config.toml
hidden_act = "relu"
router_score = "sigmoid"
normalize_top_k = false
router_noise = 0.1
lr_router = 0.00177
norm_eps = 1e-05
tie_word_embeddings = false
batch_tokens = 131072
max_steps = 6061
dataset = "wikipedia_en"
Below are experts of layer 3 (counted from 0) of a mixture-of-experts language model. Rows are named up (a neuron's input weights, with its number) and show model dimensions 0-255. Each number is 200 + 30 x the weight over its row's rms, rounded and kept within 0 to 999.
Before each expert's rows: "mostly gets" lists some tokens that are sent to it at least half of the time. This comes from a sample of Wikipedia text that the model never trained on.

# expert 126
mostly gets: "ah ", "returned ", "JPL ", "largest ", "Player ", "King "
up0,187,222,165,212,148,214,228,176,167,185,275,226,226,185,231,160,180,179,215,131,189,219,228,198,213,217,123,189,218,194,194,176,198,230,252,233,156,133,167,182,210,234,211,205,231,196,213,165,196,162,233,213,218,211,171,212,136,189,194,158,164,194,219,227,259,182,240,202,128,234,236,237,234,198,239,214,162,180,240,258,150,127,177,215,240,177,207,208,179,174,145,250,178,198,179,202,213,197,179,244,188,192,243,251,246,174,240,166,247,215,210,203,225,195,199,218,216,174,207,203,237,205,213,195,192,200,233,229,250,181,131,170,172,171,217,185,202,203,170,219,159,226,196,153,168,171,150,198,211,181,180,222,234,219,186,243,245,139,189,209,145,236,200,218,217,260,211,207,177,232,205,161,200,215,192,201,172,214,186,124,211,154,199,183,190,209,251,187,155,251,207,197,177,172,168,167,180,154,186,232,175,240,170,215,189,216,208,226,182,195,202,236,188,152,193,183,216,244,168,200,168,226,213,215,232,155,199,240,178,173,223,232,208,193,193,264,206,185,221,263,189,187,206,204,222,204,174,143,200,194,176,171,203,229,216,212

# expert 115
mostly gets: "built ", "established ", "Preceded ", "held ", "located ", "designed "
up5,209,213,184,170,184,245,213,185,174,130,153,156,147,189,224,145,234,208,139,184,151,215,211,171,243,242,234,218,173,278,214,209,252,219,185,229,171,198,256,204,245,220,189,164,201,210,240,137,200,152,223,159,168,207,255,155,150,167,174,189,244,241,168,244,199,208,148,230,174,153,183,194,150,233,211,250,194,149,176,167,153,184,181,170,216,180,206,140,184,191,182,227,185,179,211,203,244,227,223,236,237,173,170,158,234,218,259,169,242,236,249,170,207,222,218,223,194,190,212,185,171,224,147,219,207,201,198,163,225,176,223,216,217,194,182,221,209,229,178,178,197,163,196,205,218,179,190,224,226,189,216,215,253,203,148,229,174,199,204,182,200,202,219,175,245,173,189,179,167,227,228,201,189,183,180,186,135,250,154,188,237,234,235,158,171,174,146,241,197,186,184,205,225,213,192,158,177,212,210,217,184,257,178,186,188,159,207,171,180,213,191,161,200,174,231,158,179,221,177,183,216,184,219,199,229,194,229,221,191,245,192,193,209,214,229,232,171,201,142,160,248,257,146,158,188,208,166,212,176,206,214,199,185,241,191,242

# expert 36
mostly gets: "those ", "These ", "women ", "River ", "votes ", "ians "
up0,208,228,212,162,206,196,205,201,225,178,176,200,197,192,243,252,210,132,220,186,283,167,230,238,217,172,145,168,195,222,205,202,223,189,162,212,181,196,260,209,194,222,164,232,197,181,170,186,184,213,206,183,214,208,173,187,176,200,255,200,167,199,210,139,213,178,181,213,178,171,234,214,184,181,136,209,228,220,184,178,174,168,191,236,199,191,185,227,179,168,209,171,209,209,216,195,186,196,210,200,215,216,190,240,228,249,204,193,234,183,209,156,165,213,274,217,177,182,236,207,206,257,146,178,249,135,214,142,147,208,187,271,192,211,159,183,185,199,157,220,189,156,245,136,215,196,195,138,159,218,214,193,173,211,230,215,206,209,184,227,212,219,208,219,267,163,178,135,182,175,155,181,136,185,160,240,192,188,249,219,175,195,207,210,234,169,187,213,126,187,188,210,211,173,205,220,202,152,235,242,160,193,218,208,197,143,217,250,247,225,220,232,211,209,242,128,267,204,185,151,241,219,237,192,197,196,164,189,212,137,202,231,208,248,193,195,141,182,219,215,218,234,195,204,192,221,142,174,184,198,197,244,171,150,229,198

# expert 7
mostly gets: "United ", "South ", "ots", "Ham", "ements", "ile"
up0,190,221,226,255,215,232,217,148,180,222,202,202,176,187,236,240,248,249,165,178,230,198,169,174,134,166,168,205,220,244,207,137,250,242,244,136,207,245,183,197,226,204,200,196,183,175,157,165,245,211,174,229,227,210,197,236,209,221,162,188,180,253,208,220,229,207,245,227,215,204,150,220,234,185,228,194,242,215,207,191,146,223,190,151,238,199,181,193,220,205,195,159,190,194,200,186,202,185,250,177,153,212,172,237,253,197,200,261,168,165,204,247,176,192,221,212,209,224,199,185,197,177,210,174,231,241,213,168,236,197,209,202,174,201,182,231,203,247,198,178,239,188,214,240,190,164,192,168,147,182,175,163,194,228,204,213,190,219,242,185,203,148,226,230,259,170,203,185,170,184,170,178,164,172,175,220,203,221,112,205,162,182,227,158,216,166,171,191,176,210,230,198,193,232,193,208,216,273,196,125,179,214,163,259,171,165,155,159,206,241,200,210,153,158,172,215,212,214,201,209,215,190,173,190,245,216,159,200,159,168,242,263,181,189,162,157,225,246,199,158,194,196,173,187,138,210,207,224,240,127,207,196,174,191,205,162

# expert 113
mostly gets: "″", "much ", "especially ", "widely ", "prom", "particularly "
up0,160,171,193,224,214,154,178,201,232,194,164,205,156,200,192,224,209,272,195,224,191,221,227,220,244,206,204,204,160,220,159,146,189,246,188,158,164,153,219,230,169,175,213,157,219,241,200,192,268,251,228,226,177,199,184,220,181,135,228,172,191,202,228,190,182,286,211,226,206,151,134,183,222,188,228,239,205,209,202,235,233,253,203,216,213,236,225,191,166,165,196,218,194,193,189,226,137,270,191,217,229,168,205,161,227,189,143,232,237,190,229,188,209,159,207,217,151,247,245,238,208,151,224,206,205,202,194,170,168,267,170,228,224,163,192,237,179,199,215,211,172,213,206,168,178,174,206,190,208,224,174,211,156,163,208,164,259,166,215,238,198,198,190,177,252,176,231,171,221,203,212,213,214,150,220,220,192,172,189,232,235,186,222,160,196,220,208,284,212,219,165,178,196,188,243,218,219,240,217,248,216,182,156,176,166,236,239,210,248,142,210,249,200,147,180,179,191,219,221,186,212,249,130,186,202,214,179,183,174,218,162,217,192,203,220,205,246,167,223,132,231,173,225,193,178,219,247,199,171,223,180,186,198,212,196,175

# expert 21
mostly gets: "Win ", "Apps ", "FRA ", "ITA ", "Loss ", "ESP "
up0,197,172,222,234,151,215,155,249,236,204,216,159,225,200,174,181,213,200,182,182,261,228,205,164,193,211,170,202,161,211,216,204,191,192,171,198,160,198,206,150,212,198,228,182,197,137,206,161,241,216,136,144,233,185,205,182,221,221,218,239,242,185,248,180,221,199,189,161,184,230,212,197,182,215,165,234,246,194,193,189,229,186,228,223,153,202,191,198,182,195,201,212,239,191,132,247,155,198,182,241,224,233,178,165,241,155,215,185,199,174,198,196,148,174,158,149,200,226,259,186,139,217,168,190,146,219,216,192,186,179,220,179,202,155,236,222,135,184,245,189,173,223,147,252,166,233,187,223,221,184,146,243,172,229,181,201,184,223,188,205,155,209,225,234,213,234,158,195,223,175,217,178,232,183,244,212,244,211,216,140,234,230,181,201,168,183,190,171,194,125,240,187,212,190,187,222,212,176,222,196,220,144,198,180,236,213,254,241,237,199,197,195,189,234,133,214,209,176,217,237,139,223,202,225,200,180,183,212,185,178,199,207,114,134,189,211,166,246,232,161,215,238,133,159,150,200,204,220,175,206,187,176,186,223,236,174

# expert 77
mostly gets: "States", "season", "University", "century", "life", "India"
up0,177,172,234,211,169,199,186,235,212,193,208,182,186,188,213,280,192,147,198,191,227,163,180,238,189,271,231,171,192,225,217,163,178,184,160,188,191,195,195,209,245,226,250,146,184,232,209,164,179,225,179,181,170,290,135,117,194,175,184,184,201,251,212,163,209,191,179,204,217,174,228,282,225,215,178,248,221,208,209,185,190,228,164,249,144,163,208,197,161,219,174,208,143,193,173,208,237,214,184,170,214,200,219,183,187,198,182,182,198,205,219,221,185,205,220,232,218,207,153,190,198,177,224,191,228,203,186,220,203,207,214,220,208,212,221,196,211,196,241,179,169,214,196,196,219,221,186,206,191,126,184,248,156,209,190,211,251,136,203,154,135,204,185,287,226,237,203,195,176,186,161,221,189,168,244,204,154,254,193,191,157,124,264,203,173,197,225,221,197,149,215,233,238,197,200,183,145,238,203,192,188,173,210,181,184,248,163,160,205,209,171,223,209,226,203,186,240,207,233,183,207,238,201,217,173,205,181,223,187,257,218,271,188,154,240,205,195,207,185,191,238,167,202,213,187,193,221,194,219,112,191,257,201,164,208,180

# expert 88
mostly gets: "those ", "County ", "loan ", "Kam", "metal ", "Rock"
up0,146,187,178,226,241,235,228,193,227,274,192,156,143,155,182,227,213,273,246,175,198,179,197,245,238,203,183,210,215,221,192,220,220,238,218,234,187,246,240,160,189,204,227,156,169,156,193,223,199,209,251,217,210,246,178,192,262,204,206,207,144,175,202,265,226,154,224,194,194,186,223,240,220,169,157,262,205,172,206,203,237,178,178,195,176,244,188,171,170,241,203,208,227,181,239,194,151,210,157,192,224,220,206,123,173,188,223,188,212,204,190,218,268,213,235,216,193,176,242,187,188,186,162,151,219,205,242,179,202,247,226,219,150,182,226,208,218,191,183,221,210,152,170,212,216,139,220,155,199,211,185,197,164,209,210,189,170,236,213,156,185,186,184,202,215,143,244,265,239,176,180,167,142,228,176,218,168,223,142,165,208,175,273,227,234,196,162,202,241,172,199,180,174,172,171,159,223,196,192,173,180,218,201,197,131,169,230,233,207,210,199,187,156,186,219,193,188,161,169,189,175,202,172,183,205,216,205,202,197,197,186,190,140,179,177,147,218,224,195,216,238,185,202,221,223,146,158,163,179,176,189,217,203,150,258,187

# expert 33
mostly gets: "each ", "per ", "under", "single ", "full ", "every "
up0,232,156,146,185,206,175,204,179,232,280,194,189,182,244,138,206,220,214,207,171,243,177,251,229,207,227,212,253,198,240,195,168,187,180,199,223,192,191,184,154,193,166,206,234,205,202,243,220,200,182,206,205,244,221,184,221,235,231,203,200,253,201,236,224,169,223,191,220,172,175,218,173,231,242,218,226,157,176,186,263,253,214,219,194,249,186,255,176,213,248,213,205,143,190,215,228,189,186,165,218,176,179,236,224,180,228,206,201,157,234,208,182,222,208,139,248,190,222,144,232,181,198,221,189,191,191,197,147,173,164,157,188,195,199,210,255,229,188,198,185,200,190,249,250,184,212,196,250,238,206,192,226,175,198,184,226,208,189,167,235,238,220,219,233,216,210,242,246,151,293,207,199,164,209,180,161,158,221,145,240,211,184,146,180,236,164,209,207,240,161,206,238,218,175,171,268,148,183,181,231,237,195,210,265,181,181,213,255,154,197,229,233,252,222,243,179,174,238,195,189,180,213,162,145,156,184,169,226,204,222,170,224,148,244,200,232,189,221,202,169,235,224,184,189,247,213,186,239,218,204,165,220,183,200,218,204

# expert 112
mostly gets: "ians ", "ers ", "shire ", "tors ", "ists ", "ids "
up0,205,194,171,212,198,207,238,209,230,209,228,219,214,142,151,179,131,193,209,267,193,269,191,223,259,168,173,188,222,203,209,245,177,210,208,204,192,179,253,210,211,201,190,196,196,184,193,217,184,148,222,199,224,203,178,195,230,205,244,202,194,208,197,181,220,157,214,296,178,240,203,192,170,167,185,166,218,237,220,261,179,166,175,184,196,179,221,241,209,204,241,223,190,210,210,194,252,211,130,182,185,180,203,206,266,122,225,205,187,199,213,193,172,204,200,171,220,234,220,200,203,198,185,192,220,192,244,232,137,239,166,207,196,130,168,200,206,236,221,173,184,208,181,206,256,200,226,215,206,209,160,213,185,212,229,249,286,199,188,244,212,257,161,294,259,243,184,215,198,196,247,180,216,175,207,224,199,154,180,165,233,212,201,207,191,168,213,224,178,190,201,209,98,205,221,195,156,188,187,189,227,200,217,240,246,246,199,220,249,187,205,212,177,227,195,220,220,252,227,215,195,182,173,215,223,225,202,210,105,207,205,208,155,153,207,239,238,184,184,234,215,195,176,180,192,222,153,226,172,215,166,182,178,211,245,199

# expert 24
mostly gets: "rel", "Kar", "riv", "cur", "dev", "bul"
up0,250,208,165,167,236,254,219,215,177,165,182,151,191,181,177,127,150,217,268,190,211,228,225,206,209,190,162,195,172,136,199,242,256,184,196,224,207,198,216,202,172,221,202,155,219,179,181,234,190,150,183,188,234,200,172,145,197,146,146,174,219,190,223,187,187,184,214,208,211,163,248,220,182,230,216,125,169,212,242,176,198,160,194,203,236,252,169,200,190,215,201,273,188,229,167,165,225,227,227,181,181,200,146,187,184,187,205,202,263,217,234,207,185,181,190,179,178,167,186,187,184,195,192,114,225,250,200,215,153,182,186,226,182,194,214,179,186,172,209,205,177,155,237,196,208,175,149,206,180,154,167,157,205,181,245,238,189,178,226,218,184,207,184,239,198,226,164,182,187,215,196,135,206,222,216,234,145,166,202,233,173,130,197,213,195,200,170,186,242,219,229,246,204,188,205,185,162,162,231,221,191,117,168,210,224,188,222,220,265,196,127,199,180,156,231,201,189,251,210,184,194,219,199,178,172,206,184,187,177,170,152,263,239,208,159,192,250,155,221,205,189,226,186,205,220,246,262,183,200,191,178,173,203,173,205,205

# expert 82
mostly gets: "\n\n", "==", "== ", "===", "=== ", "\". "
up0,180,183,237,173,205,175,196,218,198,198,161,177,150,204,210,188,208,191,185,183,189,270,185,180,232,194,237,213,229,201,139,209,173,182,209,167,223,249,222,207,229,249,198,240,184,205,207,204,257,203,168,250,145,166,214,215,252,230,182,171,171,144,164,170,162,234,193,197,206,241,198,189,193,213,195,203,181,163,213,251,217,211,154,260,264,188,208,230,269,230,231,214,165,226,174,217,186,222,243,169,205,176,196,219,197,214,176,193,194,241,241,193,161,190,247,150,170,156,150,219,218,200,203,290,241,188,207,176,215,175,181,218,171,171,169,230,210,177,179,194,163,161,170,239,197,197,197,205,213,217,153,198,242,207,133,201,225,172,137,248,206,206,209,230,177,192,213,182,165,155,190,275,167,235,173,245,284,220,214,182,193,221,215,205,187,212,196,208,236,231,198,186,230,240,146,199,129,177,217,220,176,193,204,222,166,197,201,169,195,240,207,201,205,191,197,215,214,212,219,173,243,242,187,141,281,217,195,241,223,230,230,170,182,208,183,201,154,227,197,211,175,247,221,203,172,185,173,184,224,173,138,236,190,143,199,170

# expert 72
mostly gets: "List ", "number ", "Date ", "Title ", "genus ", "Name "
up5,168,190,177,200,248,174,218,237,254,211,216,223,178,212,200,234,155,198,212,190,191,156,219,165,204,182,155,201,194,176,246,201,159,200,187,164,198,159,216,219,195,241,150,227,205,139,190,181,248,216,161,136,223,150,173,136,253,209,177,182,195,234,214,177,177,161,242,191,198,230,193,188,241,212,165,206,202,185,151,238,171,138,178,169,200,184,191,229,167,201,274,231,212,197,239,173,193,141,191,246,182,211,226,261,225,229,211,183,226,192,235,204,199,219,238,232,211,208,173,282,211,242,266,219,197,205,199,185,232,196,225,203,195,179,175,175,203,211,193,187,171,256,205,230,134,237,183,190,194,205,169,202,167,193,198,165,240,120,207,208,207,194,161,118,228,217,223,164,191,214,212,219,251,183,223,209,191,156,232,201,239,254,180,176,194,176,176,232,211,215,198,249,228,207,187,201,236,186,213,165,167,222,147,169,177,186,245,225,151,231,203,210,199,147,159,224,189,194,201,205,260,217,207,174,149,200,203,229,204,255,227,246,159,191,233,159,197,253,147,227,174,194,221,244,174,244,200,208,242,185,212,207,183,188,203,217